{
  "n_layer": 12,
  "d_model": 448,
  "n_experts": 80,
  "experts_per_token": 4,
  "d_expert": 112,
  "d_shared_expert": 256,
  "activation": "reglu",
  "moe_layers": [0, 1, 2, 3, 4, 5, 6, 7, 8, 9, 10, 11],
  "router_score": "sigmoid",
  "normalize_top_k": true,
  "routed_scale": 2.5,
  "balance_loss": 0.000619,
  "balance_bias": true,
  "init_std_router": 0.00844,
  "lr_router": 0.000973,
  "vocab_size": 17381,
  "norm": "rmsnorm",
  "norm_eps": 1e-06,
  "tie_embeddings": "early",
  "optimizer": "adamw",
  "lr": 0.000741,
  "beta1": 0.95,
  "beta2": 0.99,
  "batch_tokens": [65536, 131072, 262144],
  "seq_len": 2048,
  "train_tokens": 1075000000,
  "steps": 8391,
  "dataset": "wikipedia_en"
}
Below are experts of layer 4 (counted from 0) of a mixture-of-experts language model. Rows are named router (the router's row for the expert), down (a neuron's output weights, with its number) and show model dimensions 112-223. Each number is 500 + 25 x the weight over its row's rms, rounded and kept within 0 to 999. Numbers have three digits each.
After each expert's rows: a language model's description of what the expert responds to. This comes from a sample of Wikipedia text that the model never trained on.

# expert 23
router:515460517493492513488511538469477493486501497506499494526506500525537484498501523494496565510526514509510513521529500557500487520544529521530551511548478507516459499466497491535491471498456544515524502493472505484497503531484506536480523523513493524492520504517502506450523490521463533435551509512496496493490452518464496435501501472492
down0:482488454456501525548541492517492461505463475527476517496544487503521550483463533495491456475511497484528475433470498527516470504483468497464513492539471489467460491536501523581487514488477556459523442474508499463510513472521504503522528455486487484498505467484536530506462489526499517509502480486476537466484467483514491473498500443463
down1:557504446465574479472493540511536494495509487508477481493480542534519509544515500501487576493471437481514530501509495490490505495508511524518484487513514556468493500509473535494522476534473531501480502546482533482459496538494519482555454507484475534476513520503496499489493541483461472504509495495501489491492497493508495487515476528505
down2:508507516526500500468482518482477518494523515502567485491526538509499468517439508506492539512513495476487486482474490493510544462549511514492518522523451505483505505491486495499499479515489489545499524459495432477508520538488537497478474488546457475503517534466476547494508463523501492513513486510497493497514509494491533468477514495520
down3:487492490470494510457534466553489478497432532498479518530537486486525458463475497489475495539560494570499548487498490532501522505445502539484500486550507457491467491522510515485479517481504501498509459493470521507547554493476526505462460501509465517516556507499487530524530521509508490501472483524497492470510460511528473503511488516503
down4:467480475493500489520517474484511505479520495532503500496475541491484441439467499481504494507483487503535521491499460482448502475494487517532522502486528480516485502480503527509469502562517486498472489522540470516541488502505463529490474486525459487478531499468469489482504508464555438455495500531452515488477471561493496492499473496516
down5:483492501530519511505523525501477437519502494517508489502521523493510503534486481542493518520473480545521486535504503482472472502528482505447471498487512489513517497524505503537518482479522488516522468500455526501437525516492501483506460493516484544487478464490517496472505543514528482512533488515505517463472464478486508496471469477476
down6:501520518504474413492517514467481482537513522503552550468506562511476478477516493529452535514470495522512511499478500505512488489518512491495506492466468529493526542485502456510453521464520513512509527477503481491470481497529532473507521497504507537533521473488541495477524500509482473507500513492521500498479506490505458495484514504496
down7:478496531490479537505512488510571512462429467510492478550536497541509459488487519498524507476496459523518507499539498521477472501502441531490445537497513524524492505519526494500537490520455506481511512499509519522479486438472520505543476542489492504504447505473487543507537515431514483504495536521483520525481518478513513478502466521474
down8:473486493495520527503477495495524493487478505454529525529498461492488463492543519496512500517477535497521517489489513475534536510467498522495453490492524511472484522513489521523549507542520481533473510478509515506464507524492484517471496471492473464482488495463522545530510505467483517511500494484524502535490496496494491574495510493516
down9:475494502446506475482496517524469511459486478488486571455510555522493502558523472495523515515481546529482537488455497531504510520508496538502520455508475520503515540507509501560529504524486535528482504517520538484498489546482489531473492492510497507487500488403470469496468488515509490505518495513487507499494492512527479509500504497473
down10:518493458480496554463552539501516475520518513502519524492496527491494476481486464505508519519568522471494454544500496497458457510497475516492475469544496519485514513484458509491526540510488522491481478480498488516511498483530522487479466523488460510456513496520514509506513522485528492465516521487490504497528475542483520497519489496504
down11:532486504491472533442467529493459497503485524497471523474495473499532450486512513514525457529483525549450487499489501477535531497479505509517519494514527457503502496520503535425516474479466515485494527468497512507496494492482530504459495510524513501488516512524504485521498523494446480454461466459496477537504511539483525530531470478471
down12:474500506497545494497522459482557511484502525511505532472508523493487500493526509500507444493496480481475460546471545521530481476544521537487504514495495448465488532476494494501492488511494544526507499500494496477507486476518479498483465486518500529509536531519537539429520494462483522481499472554527543532428530480511460481502470480474
down13:486465490518550474472473513452552517501487486533533498557490514486484526509503470477470519525464512496467492505492498537489498529460520510533528528560500476504464492458520492482503473538479516520515519480503474523546498489473480502515515528495503524499503500530531481484508483504453500461518490532487482526501466486480497464547506532514
down14:492496486555519484475471479488487475533473472523493481463477515490470486512503505498544512498513508460534472491513522524507459498483574540477494505485476511463515472514510524470505539521514535496486478507507495424538515484547526456470497483468511504506487544444492496521503475460498516523507459504523529491447531506488459524482506488509
down15:494526534485480564498515494484499500472486543478493501509481464505486477488473517468523516485466501477490556484511457497532482550513510496503492497520505554546493470491557514512514464510524492499535512509517536510512494488533527527504486533532524511473539478485510536515528500454513492519479505482505535518516522532468509451515543509476
down16:510461495484510508515483486483438493515523460468524476461487506477474530508509451489518489513489538495523538520536489487486480493476465498456474478481509466493526488488529485496506487501522458512514504490505521481468474521531496519463493465499486488473487511478506525494473496460480486502483447531509548518483488518482547475518507514490
down17:540486484499529480529515538490512491486511479504496510500493486488497501544472498546469493483477485522500477472514507482522489477503487485513454480516469481484504487527451461507540546485501502497494505560432551464467507510520488519485458502500473492484513490558479502521507493533518479510538516539494473524513481485502479500533496521497
Description: Commas, colons, semicolons and periods closing a phrase or list item, plus clause openers where, when, if, although.

# expert 31
router:508544527478490512525515520469483479516455489528547476523495476552479538479582534448484532522526518508495559513514524546518497541486501517531514491535467514514510483517451494475492458497455527493554519457502506484506521510489518501469500509472503486501497496545492493468511498528536502465484449519483517497543442481530532503475471450464
down0:511428458527500481532427490482506469503529497507456504501508421475455481500560505482510516499509538456510493463468473507491464480484520483485513482505481519490468471520499473529500509557504542482497493501472465457487524484527500508533477474513470525534465461477518525503527485494486470520506522507482525514492524517471484538511451503540
down1:544503467519522491480508487464478505483490467521471511493476473474533492463516492512519476510489504492526473485500480544479501512472488543496519539443483468475479508523506493488501525493513496493499463525478490485502499494497500532485570492520495482469511481518486482546445508534487447468507531533467483512498499467488526521467541514510
down2:489457487526498508467479476517498484531509504534472535455481461497521450477529470493500479509509486514463514488462496491535501519474477507483485513469533508543549532477494500500507438494501564503500526529585543497520516493481516491469514493531480507544479503492530494533475504500521491524501517510487512528511491465504493537501501518474
down3:513488476516536541453484521535482515491481504483574514514493501517538489472497503537533524581508489523512492463442480503502478492503501480479513497490523482518456510503458512522533502490494518452452540527489506507518480486488495506476495459490518517505493526516458523542499511505499498507479483498530518572502534513509467494536525512483
down4:494486501512486515556459531525475502494527495502496493502507486516465467436504504509460460491504500457481496481488475471489532478496525496518511499549507499501503504523485459513481504505527526559529547477478523493500498476512473517469514491453541514481500490515549473532507514482458474449523485491538504517517505507505513479506512521514
down5:518528466506477516485512527454490465527480486536478492489536465465498492527451483498509503539488465474557510542473501516491521472528467452480484528511498467449525499471527535525493467494468464463480496511472477515465487465534448519468506466521455535526484492472480489517503512465520488513495488505509516528519493544516462500526462510501
down6:454509517514532556479523500510468509568538518570503516528516515503509509505525508469514533483494498501527534507545463505455483476508497509479463527474525482529486490515492494497493518507464496546476500528544480493439497483475479483515503476499530468531487520468488539480518548547533474542499478517502509430512527463503523514485518477493
down7:449503520502491525495497517514494494524536452519504511417505514523477507447524480487468454474509470496492506530489455519451502508513501479525562543492497543502526540491511514491492484491513530490529481450502515506469532525454498496505511495477470504493536514467512492501510518560471526495528498511519498508526483501445501475573507495463
down8:507481481479555507495464501506479524440504496490452503482512482512495498492496503494507454490445496504464489514492533510486534551487504528483528464471495524521511486470570547435473495508537506481466493477473459524498486489499478511497510501498531434476473527514525480545481541508506502498491449515483434523489464519507526500520514498503
down9:485548508517480479480502544526537457490468503511469515492514555508524506572532514495508484469482514485492518509501488553479487510501478506464484536498463501478541454565522523480502509492506492520529502426483484472478531528479530501501517487575536490515513486461491503511509489484537531501519495494463510501520465510451458478506490504494
down10:529492496541449496516500522543515513531501486535492528475507497553518517514549488519480507486544485475486422498482502504464529517474535486453462514494511485477487506508525500455479489455524500531510490481527509531466527515533508539509483492534506526532497509539560555464482495544480501462510496524540527493481458517488526489542492490486
down11:500509503496431518529480537486567499534528489558518456508497519531485507496535530431512499513488514494464484523504510502503508472519525478455487441494467513510499478528459506456486534522508508506505533478499480523510489501561494480507545465504525479497523493515480491534497463455477503497466495528472453520477529510515487451477516463495
down12:497485514466527492468567440500487475484471493450516520484510503538553507503519484494513465519511506481463476472481497495511499495520450521508498547520540511540504501493531526513478519485483507528523485441554485482476495477491496491500481514488477472499517500461499542544508510504489496550536522482478554517511522524501532509506492478511
down13:516506555508529474532518483550519503496517488488465518486517505463505509472510470489515532486531513469501493511510486509500553484467504548505489534524489456489469543559514481500528494498495515503443440461480511473578525476496507491463533483510500498526541493507477504470541505478483546506487491501491517510512533535482492493501534529477
down14:479568559528509495516533447553440475533448512498501478510486486509515520511483498459528533514469481547485461513498467515477517452494465439492499485551492474538511475494498526533487430500476538502495514494502517513510510492505467542484541502530546535524533502499442464491543483514536501512528511493495531489524515444494509502505523474478
down15:545449500499529516529481519477519487521482532539479525476502479481488483496496476482555506517538529523479499561469494513509492502494507480473481461465512518531488475510520510463574505490527539494520487504514526477486530520481476511480500469455506493499502522499527508528501522475489541475514472493465495500472493500469511479501473498489
down16:440488492482519490536415547491515491509530528435506480469539515494497484497502491490514473486501505490528537466569491479491514485492498506449447517517452521503457489451547457506505506511518502460511491474506504490508521475495497499480438517530486471497513509546497500522521494516499490533518509518517533496499466515538469470504525523526
down17:446472480462519483482509547482532502466496507530485518472496536475486462515463532535494477479504513543516494488483533482545467499487466481493526434463452467478548489445498476526515539526493502465521502543558504497464482441519511517509452484474496501517454475498468485492523484470500524494482481512535468465511551491471435504535496505452
Description: The coordinators and, or, but, however, although, plus mid-word syllables like am, al, ad in foreign names such as Macadam, Pathanamthitta.

# expert 47
router:491517498497541487439517526508499545519509518506491513509501481510507491488491461497525500544524488533448502515489549495493503540537507479558458483524455506512522515535501491527517467517487482528501517498473479525453498486488460461520503479493481510500525522524534454472510480505521492488502494533499518477525496542441498533487491473484
down0:460524459515527490502490472480507507526517444503490507485473576545482494510488503513484503467513483547499477491502517469500509517473505493496500490459515491506482474528490515480531539485491487499473492495515545527506531489526507516470497509562492477511504498504460489535479523507521498475525496505480485529484519491522478560492482477486
down1:461509481503472539508523476445434520486480490489510482538521486508492508501541493482476489466484485516514504520484498516482502471467462517520484479557502509506493454502508519500516471493539511474495531470526472502474496578535505473483522455475496506462531472510493498510505496498497504513484473493546510500524477497543480460505504513481
down2:494521500486511503542508484510488528495500504522494498464510516546504490496507503471510463539508547492557488495502510513515485477522534500479539513515520507562495483471489539496500512456466509491502454475489532488511509499550461500521488491513501502487452506495464510464515521493508501525473521476538475540492512508534527432499516469520
down3:515515498519554488463495483493525476532504564530472548521470530513481475505497473530482533518510489507496497503497503463523486481500464479493498505488496487465522501495512462443526524501469527478463503483484483470538541472499550505543464532495478464517523510503538539519487491488587484483500517519504556465514488501520485551510489506505
down4:461512488486515508493500522506534512501517490476550509490476457485517498520518526504573528490480495526505486476508507511495465496536445489472502487522493509481465495492496518507509492516533488500469463490515513510494469481482500505472526515514500486498469515507475498523511526492534503534503537538480502517498488486501514441499474481493
down5:473492511534485432549518488497531496542493472490526507490519478565548494484509536497481492511502506547515496453518456473489475515514497473480484507484521536493511501502492490503474458504475507509561496489541519462503462492484493492505550516505522527479477518480473480491502505551524488474506516463533530520517497513469513459500478469504
down6:462505531506457486516488553499495470507493480533562516481479526547512531505506530458529516502513458455553517466479478479518473538516467472492508516482508464530481540496506474486493504516496514507529489500509485490520495489483494543427498485469490497462480485506467532511522567505559497510529484467512502503466492473489497474488502475474
down7:520495524519516499491483398470535533498498524462534520501510511502476508563524504512527517493530473523494484556508482531508483493465471526526475522487471497532519530487434481520502505498513523561476512517483523502515482508480511510514498494520472512503536495530494482528517473498498484516513515470495520471497513530468517542493468492509
down8:520482450444492497515497527488464528458520514525497561493518531504484515455496525534518481494488502474537523479522511507485483497521503510500466456465480479511470470498476518506556416516519473490535469485538487524487518457496486445498534498525481485507460527485490490496486523513524480491498467443512510531472498484471489468507474545505
down9:457524494550466530517503523519503564478453493501469504495475491530458516534482476493479507469515509537489499588467537481495528528497470540502486501471482493508491492492456501512468493522489478507550484487479512469525543516519477470500497535460495496486485463508527533494533516484487458487500480503528449516509488486493551461480492505469
down10:465473491504519474499513494518466558540483471506473531483487512533489484478496545491491494526498470503526487434441558471497475533494527484535500495512468483499494503492503518484481469494488489493534523511504519485499518530533520484515513530558442511460487472500486476477465489533529513462476517486521489538495533510476517458521504545507
down11:520489517512514556550473463466512504540472505495497492522513514499472482511510516488477531464534496490494486479479540488494477539492492476510505517521479536495500510492470503443475513512556490500496502510484503458494509491447538528484508518504487478491480513544502466478487485506513565485488522466498470504487525531508505492485508482520
down12:510487503519509541522470512499438506527538531467488527507506550525548506473527480477564490478518466466500498523465509512508492516556468459503445460449450525466476566475484514491464486537507492524504511543520490503501501494474547463497520502501512487504513463510520489474498517448555492545514505508545526490472518449503545513524535505510
down13:443505482532492480517474492506488506530481500551527467515471497540507506511470517468492508539489480413503500474506499512538485499490488524504503556518502494486506502484488510528460502496484503509529525522503517501496463500481520523481517505437483528526482490522484525486531508506555511558501515484454479472510487462526496483498488501479
down14:556472516544517468496536527545480525496491523479524480477514467448449488504469485534540502528513510541544512517524487511536491495522505520503535523490538489535463452507529519516524488488483503506523455474517519467546484524517522496496485444490487494494501521486479489512530505502481500539496494526498474496528511508487498470475436535465
down15:497509543495475512514502507518513517456484502500526491521485500476509503519518465524507522481556488476546457473505544464475500489462534502512513480488514536495488511504525508504496495497465490495462490478481490488497490488473521487513522456507519498446494530483510522546529519507481455438484539515525546495538474466535507495552511501515
down16:489485490475480458505502484512491519491510478522486546500513522520515499495513488514461507547524532448498493530550514522547473459482540475475501501488545525484503455488484514455502511482516535522476494527526506437472503494503527503491486505497483474541502462499494528486523435508518508498457469497502508500499511513490441471441496525505
down17:490484500480517461540490515495513516466519501514482479443522520519532503475555505561515502511503510519553540482487514483519451505510502477493479538509515484480502499476521546485518470507497500461526497493484510466478476480534440433526512495487473539531445432511469528488488524488491479484490502507502474544503475484538528428474527515518
Description: Words after was, is or as that open a noun phrase, such as a, first, one, some, several, most, became.

# expert 32
router:478497512465492497491485550554482535474470489519492468504473508504502495526534493505487550559498520509478483521507514503504483510498510529535561481577464480511491486519506491510539476532535521513529481506497486489469490521515494479508521457508497502525548502543503508490505486545487515465490485504470497496507461498477486493508477458470
down0:496498477532494491482510449499535489502514465509491482482476498505504515463528495461538458522558534495522481493536482482454482522488483506507482511513492530456507520505475524518497476508463488490472509497550503501502516529443467503478474493493511490504484506506531513507496523489526535466526535475491548499467465521499479562496514496528
down1:517509515547502538499512446485517515534514518535508512490473511490494519507468468479482464522535560424454489491526495481471515474506530543497480519534503505489497481491500481537492501453453483508503482482497459510512530500465543453498457517481526495515518502504464503516489477518483504514507518509489475479531509481526470497479517500512
down2:491465511478502534509497490558512527507518524494482486538502502478535470501516538525505521536498531422453467508533504447491533504473517515510512526527509466548473505527503486494482501517503458516475507505481521529449532531505583472515517487473487509516534498477520503474525490523469482453525508513510477508531490493492508560502480524511
down3:496473513507518513545480546497523498547477492489497467482495451533491535512491517468504533498486490513539495496511488486537460502493477482518515411488481518535539534510523526516461507495495534528539523536489485496455464480446518546513488513485510506456543502528491469464474538513518559520497478512518489465511502509532490454518534510466
down4:496504481524442484523476497450521516480515529526508491536526492468518495488525523489490544546485503512521474462511487499486426462517513509530520453499476531504554492490503530490513458532496501498449477525493486494512454487526515480488488490521524509502498457488516487534505528477506520495502479474461548511546525527512490494520552469519
down5:527504454510522512490550473473495505522463530520490487514546508474446487490425507499463473506500545523521477488468504541530518496561468529521481505487499487486496505495480457488484499462474482495509519531491491529536466495523523503457455517480509486526515492511519472512504470484467476517479530510467532530560475498514474471502465503511
down6:491442489524476499488412478514540529503501569466500523530508457467511513480540486496506533484491492508509514469491528517490486532447528511467522500486504494525474503505474510426501514498514509533508495437479482478477505540512508501489436492489511475525527535538488448466513479501529505498523503480511512523484474499522484499495461514517
down7:547471534522515485510520500534498460502475516517547472491487492502474522474493473493489465485471482523519513478521524468543483522534539533527478479531513514557460528496492489500515529511490508497511435484501502537461475492498465514522484474492498457466487466465506494535549525500469475515450543486516463541531533506467483487502513501498
down8:483490492533499509478484537496486488493444486472504479494457454455528500465506523482529521509494487508524467500531491477514497514489502481492485490492476507534510552512504512474444498510483533491510534540465484509504476498492516485482484489450482507477496526534491426458523545447483509476563492492534461550489514489513480510487525466457
down9:489529465496474476477526478517496489517520529468521471479516495514473517516521507518513501548489514549527488497506485522530489490499514501489488450514490488503546520476534484482498530510521521565507444504561449539494517457553487491458489484510485530551538485490484501517550458478541477499496517493455484463452532537456499526501486511481
down10:520478497480485516504483513478482438472468513472493520487516505508524470477516514509519498506506488518474512496541516467498463491505475522514545522498525536509518531516529534463455520507509519526479525541558449507491508480462510518518519506489503480511510479517510493518502503509501502542483473557501506502483522501499480480559487499507
down11:475467484512487498474480529474477511536487501524533496533498499467528467461532534495510516509504533538531492502508467540472496540458530476521501493497493522479506495535513536497456486496534496492510491480546529475506463463529475564563490511554505527527444498463525485483521492486470491548530504475520492481449488473507549478499532517561
down12:506508472507527508482481507504484505502446475527504482529424495521538547475487545471467512518527516512500515510449517525487494495491475479480469514494530516524461543500493509474523514478496500498485529507438489483512495524509533523491545531517494473493536520503541486465495513505507491493493496537480506516530498547535489526519499527527
down13:496526511522512503524494517476500494532459503462504471506488503530543538472479497542494491523472521540515502500474498541488507505457511481523491477492452508494510517537525520488450490466542514490512499505487546487521489537549500537500522509481507515487479517524521504501499518477493504472491471523464482519507471484464460507518499498468
down14:500506511478487520444478500538493486558495519510548506525451473513461481475522466516548538512542511481535479471462486489509540514528516473504503419470529484515520540469512510496516498503513501505469508450529493520518536498453518525517476506440459455537510509512518511521506459496502521514527541481525549512514474506510479462476465517497
down15:536489462527505495546484502485476553489503538498485502520477507486489477499498470538507517511486461501525453481494520487517449499523468484492487540551556502509453431511521543454478476451522485471543536504463476469501502513458531522506478483457477483510549482447527480551464472489488510510513514502477502499476507491542479506537513473528
down16:472500507516495484499468490531489561475495495486516498489598499481497498523549509513489459489501449483510488508500472506526498508506491520485479466445440482499514486497447465487504518515462474496531515481488516486535507502517492470513464515497492484490561547522450521538519478542488536468488513485462532578531479456495476497537539477490
down17:491471507530542463483514478488536519552491536536502500498489436529524497492486512491509501510546518481562486505478536542523511483494540506513492493501508502496506543473493574490522505485499491519523503465515503469506489506439470544485500493507500487491494503509485511494501488482527512489564545508508514483443489496548533447483509536530
Description: Function words joining clauses: and, or, a, was, has, had, with, usually after a comma or subject, as in 65 or older.

# expert 13
router:508469541486457511484522520457500533469492476520503474513504475508496516456508514486500519502530478551484495508496508527503484544539508530508492536511532489553451532526506507479499458460430548489509519508486558489507533509492470503479519492528488528543489489512524499495503485521482517485520518521476476510546465484460485484500507477509
down0:511570452498534503499479529528552506504504499508479468504486480518507492449519469488466487495537521520509469512520510446455539512510446521539491518515497482496488498462486513545495480453528544552500491511537459511522472510526476478465532541520478509484501536513506494483582493499524526487447506451517545480523488489494501473497512443479
down1:519484497451502536517444502521479469497482467504561499516474454491493528467478487479496469486513502506479469466487501503459476493487472471549498513522507533483464528520480491476524510461537481517466514509510521483463452483526499537479498515530497522542536495524515513505486524496514473558458485511517443509499519501547495461495470507509
down2:530515551491543466488487522509504494468523527516518484534494519524513476536486477584501545491512529453486483510543460545519485482491516460482527477462489501452496527466529486535536516486542440498494497482500493537502504497506509565459530501510499505541542513521511483476480515458506464509491495505495515482489485528504575502514478515499
down3:489465515528486483509524529518527486552474519506534493506486474512510457497459466462448488522493480512475495502539502479532492526462495488544520550529503450489494477493481503500520511517496499497502476501486447487494488506475469505469519526525500496453538521530489485470480516481516547504489497490522535496501493517511489498529512473502
down4:524496498501463504532485498521507469461512516531539490506560484474434478483463493518488451495500479504479475499528486480510497518487481449492467484538499504537472498487457511543490479478532534512474481488498472496471498492484469487543510542526538500483530522522499472476491504489568463506512478512519507484509468495521478502536488542521
down5:491432515494457523483518516495496478521529510506525526464514465528521469503550517540515518506515512479515520501510504477518484526535510477525482521488516475528534458535535531486509508500502471524497478506552470492452532516498538501523490504499496513532516487509495474503459522475544528509494439492504498505486526487489537512515518531507
down6:539478509436508539488497550510531519506509461526491494507457503514531497545504517519464490456531519496535559485497511494541527502502489520480526474466527503511501479498499486512495534528484503515475481502528543464529504488505462459510501496489492511463512489519438504487524506498533516487504479499538524520534504448520504446447452488515
down7:450509473490434455544502482477507469498524526549526515492474525487495508544497554479508494535504496521466557512498484470501503467510513458517528528530525463495517510487453501508509518489520521519484514528539494509483461560537515560500510511542499533520471503498460497526507514531501519474520484528505502447520495504507521506485493488469
down8:474504485445521479465462425521469481469475488459469532484512535518493498498474528491509458471485494511484460502481506492473496475481516488512476535510511503518460476493495500509502511480480473508462511506527506536513473489529516509497521513497505521504503461501515525499476500523492490525498509479480490506496498481467486578511477489495
down9:481498532476487465530534540499482488520530486527503531496527462486515461518458489525452519539482483516553532534576528513546489516494489503487523533493554472483502514506488450509465530495505507491511461500494524440460460481532479489505485495541527533467470536527501504491459514503502501536498530496493517518501475478495515449517501512511
down10:478484510516473469488549478498513529468508561505489522489525513483478526493488544527483475503482495464462474511470511522485472480482502516522510473467490540506495509528531475506509532445482464495487517547499493474532487489473464521452469497494501509515490492527566556486496534539441455474495509517471472461479476500494483538501506519494
down11:489513521473505458500476502479522498507447483458528494538506528557496502537482474493495534513536517534484549495532482509515496515504489544526495510495491549488468469510463494495499454478542527474524493456543512507472509470505464470517484527504473547454526485498471498490482487551516517479476483467503507492501497498523511521512493487477
down12:523478496493487478514511496517475436495521518502534520519494534487489540507493491485471553485485512457508466479500516497477537510487522468503494503498453462514510497515472520492497489477540513474500540498493462493530494482494523507513556509487501514505496475464486470504520493483513510486493476503533531535471515508512500492445544535486
down13:483497510584498543495493522502486526513510516509483507523488480532483481510487532493524489482487460508509511563486510533477523498481495482481505503509523519512507540489515497434496508526443523507498520521471463488544532525511481520465487515473476475479497477500536504509560472483498484491524481508493471506539540500522527538468512505539
down14:477542494517515513482514524482472518540506462488507468518526487504487523519521508522487538523533497462533519523516515522469498476516510530526477476501509495437496489518511526539516476567503538536475488483488492492504520514509506510506544463492496516482531513474502479520455530477516537477518484478516507560468494487500524454486447558495
down15:510546504482499452520431482472572506464469509486523495497537479532516535501517460495534505511506486514497508504448489460527492543499490498498528499503475486533496511520529511496487488462464472501454515500489518508484495491475495512508518490479505534492458500505506483546507553483500506552474507530516559514507487507488509496527539542547
down16:460511494510526509466522497490520505514492536489489508485501480467499460491501512521480477493507514496521470537536533507497525477531487510532471515484482496517480481511530528507486511495511518462481517469509514484490502484461487479528488498473496511498517514474490541482493522518472508510521524461541536523468520522540513549518467500485
down17:519524481498527509455447517529498465466512470513551505478486443474520516490502451502451484544498511531529522492505510513474481526512515513516553497533525517498487552483444471518522459514543481518493490483536448502490466480548484496510524501486484524472485505509508487558515500482490525490545484511557536507500514496520491492454478534487
Description: Relative pronouns, conjunctions and clause-starting pronouns such as which, when, but, who, he, plus reporting verbs like say and described.

# expert 33
router:477475529442527538525507517502472504487488518488502523506517510471535502493518477517503512524510530530499514448541518551524527511481484502538474488532489555524550530475497494538497476483499497510498495530501458473513557519520523490452482506530497520542498461506522481514510530555441505459494505483509523510512470542539466486522449501498
down0:527504499503489492492542495560490443515505522502520450521486504517561513465483489534497538517506499530499533518525499477445527475514508506492480486482519480456506481546511484512534516504492448530482467462488513474512489521491480524501549465472548533507489490495483453500528490521532528476436538523435570530502507500508505498472489473538
down1:564511523474533528490450484529493495483543500525529501458499517485498505471473537525465500526480504506522522514501569520529501553497501467486449458512517492492524509501479512453503492482466524528507469529512553529480501496536513493530504500503499474487483508501497510503494523491471502501528499471507482464517497469500509505514530469475
down2:502490540506504439507515527524477493530486486489437526500462513487551497502486485463540523467541520504474452515556514512500474518439515528490443481516507542496493552509475491492480486478535463494481506518507466530473470523495519478513505490480480518497514463491506486485556515459433534548474491488478469500476492493505471518496483523482
down3:540485508468478530508492467497505534478563481538474497473479530506477493472485500486541466489489494494541525504463492492472497494505488488520476498485517506491491527436476475528459492470480495505492487501552529497521499447496518514503518491527462524480540494498460549510502448531500440523511464480526479469512466473466503501509510462462
down4:524502468497536480457491509470479518536502483540492481522487510491512473533507537503537575518521493520468525543500493534535474499489478497478498521490485461505510496521515485516508549474506520483472511495505513493491486434486464507511549526521500522494522505495527503498458453501499522506548478509481489518469525502533490491516488465483
down5:540483473527508495533524528442570479522516485444524422505480460509526509493495539527474473495491522491486488541482530488458427508525522511512471467503535473491526508527506495466509467440529509465494508569500476484482480521522499509531544493485505549515497468500477469528468501482528497476450506494545477494506528511505518534498449545506
down6:483535498516474525484539511501518535524504543523500458515492498481480502529555528460521515547491465502495520482548458526518473490496504520518502528505477541488572520527525504571524544483474456490458484536498517491498524451476488515511505508487520501532465527502520514518524517436481513530508501569492509499511521502510519548457503522499
down7:475542459449553441464579552506497492523475521563498463520442527477499535488523541511533481517436496474530542485483513506481463487492502472476520497545499495564534509477509455513520472505482516521506488536503507530503495515513528543540487472530495505504513523476455490474482501491520545477488497496499576460494470509489505459508463471538
down8:504502495522484512510537502474494478479509502476523507476496486525496523518475499484516505547475521523453481493555508506569502526513536517530509517520478491551508513502471473466510504500485462499522519496451496514497526490498488531492491534505503503521484488485508566520542467469455540523467486483500487482527494517504538522497480504449
down9:521512528521514478471489509508473513507511509528497510497503526449475492478526489506502519517531526509509452445525486504485525492528524497494479533521495496531528532515475538483535541537497525512517512525474560509511504484474521542498501501476496436456554491481490425488491509521487496503511524475518486517480517489543524536526513484494
down10:516535465485519498511488534449499526523535518527476481478504508516470505553477504541486457485479536477488462511468543489454452522523503548481519477509476510558543507457500525457520514525516468493484505526480503492519490493534510512507499493474479509491464551487550508532475522508501529517503552494488475504472513489519530535490504509504
down11:488474493517464481528559491516484502481500523521464504468516519550477490510480492482490478481465519519529499523517452495513482496505492524458523498489511479461509506479470499462541514493499503456485475582521483496474487523443456531527478544498505513469536453482500515480522491495504491495488488466510503500515542498532460509522500497502
down12:489526475488490527507506510499464448493515478470492491511491521520476468477545498523476505497512538501477491548507526511486511482504552506496475558472519502521496507502481503506501464553513490454488521515527483515510502504482498520472544513516490503517543524518528461471510473538526525502547560512445488468512471468542526482499524489494
down13:480532492504502446483530499519513469470496525512492511504489498480506530485536479476494478490507475530481498531435506482497524471526507484531520539485514489504509507515530497487513474455457527517490475516536457546493538520505499447561520478485510493528484516535491545494514504503561556526479471462505481524519451540492505531520502533519
down14:515495518530524515530502463496420511507515509526496456442490481486533510504441460480506527541477517426516464546499467546512504460537499541518497502532521515480511525521527516506565522510505456490468502500504534464521489482493489520478506565512487540515492501474516501504513491525512544466493449472520504493564471509508507462492469492474
down15:459508460515469474533490486456501517490480491506465492487508499524468484480505478489529495535494516515466510528492492468523579497489466556487481501480469509462483517475516498514473523502486470498513502483516483509501506493497539502492500467500552477513495458450587501539504506519478502526482504495519496507498544524506439521501521505480
down16:504475488532492516494467499512487521496454472514495534514496536526514489445514550510498482491462513490505554496476536501503501524509505542531515492476489498508534481482440445475467528487504506473463475574538499528522523491526530496505510507460454510548523464478496463515523509556486496484470524496500478489559515461510539543529504468508
down17:482532494500494513493472508487515442508518530439480511499520482492533504484530491514486470496452506514481491440500517465517482480507478472497462478497504481497512554450481519530522535528479550501491484492517514471496486509453489497487508466484509449490500504482530517472489486494531479472483512514524499488515447496510512497497474493514
Description: List hyphens and field names in infobox-style lists, such as Genus:, Country:, Population:, plus place words like United, Central, North.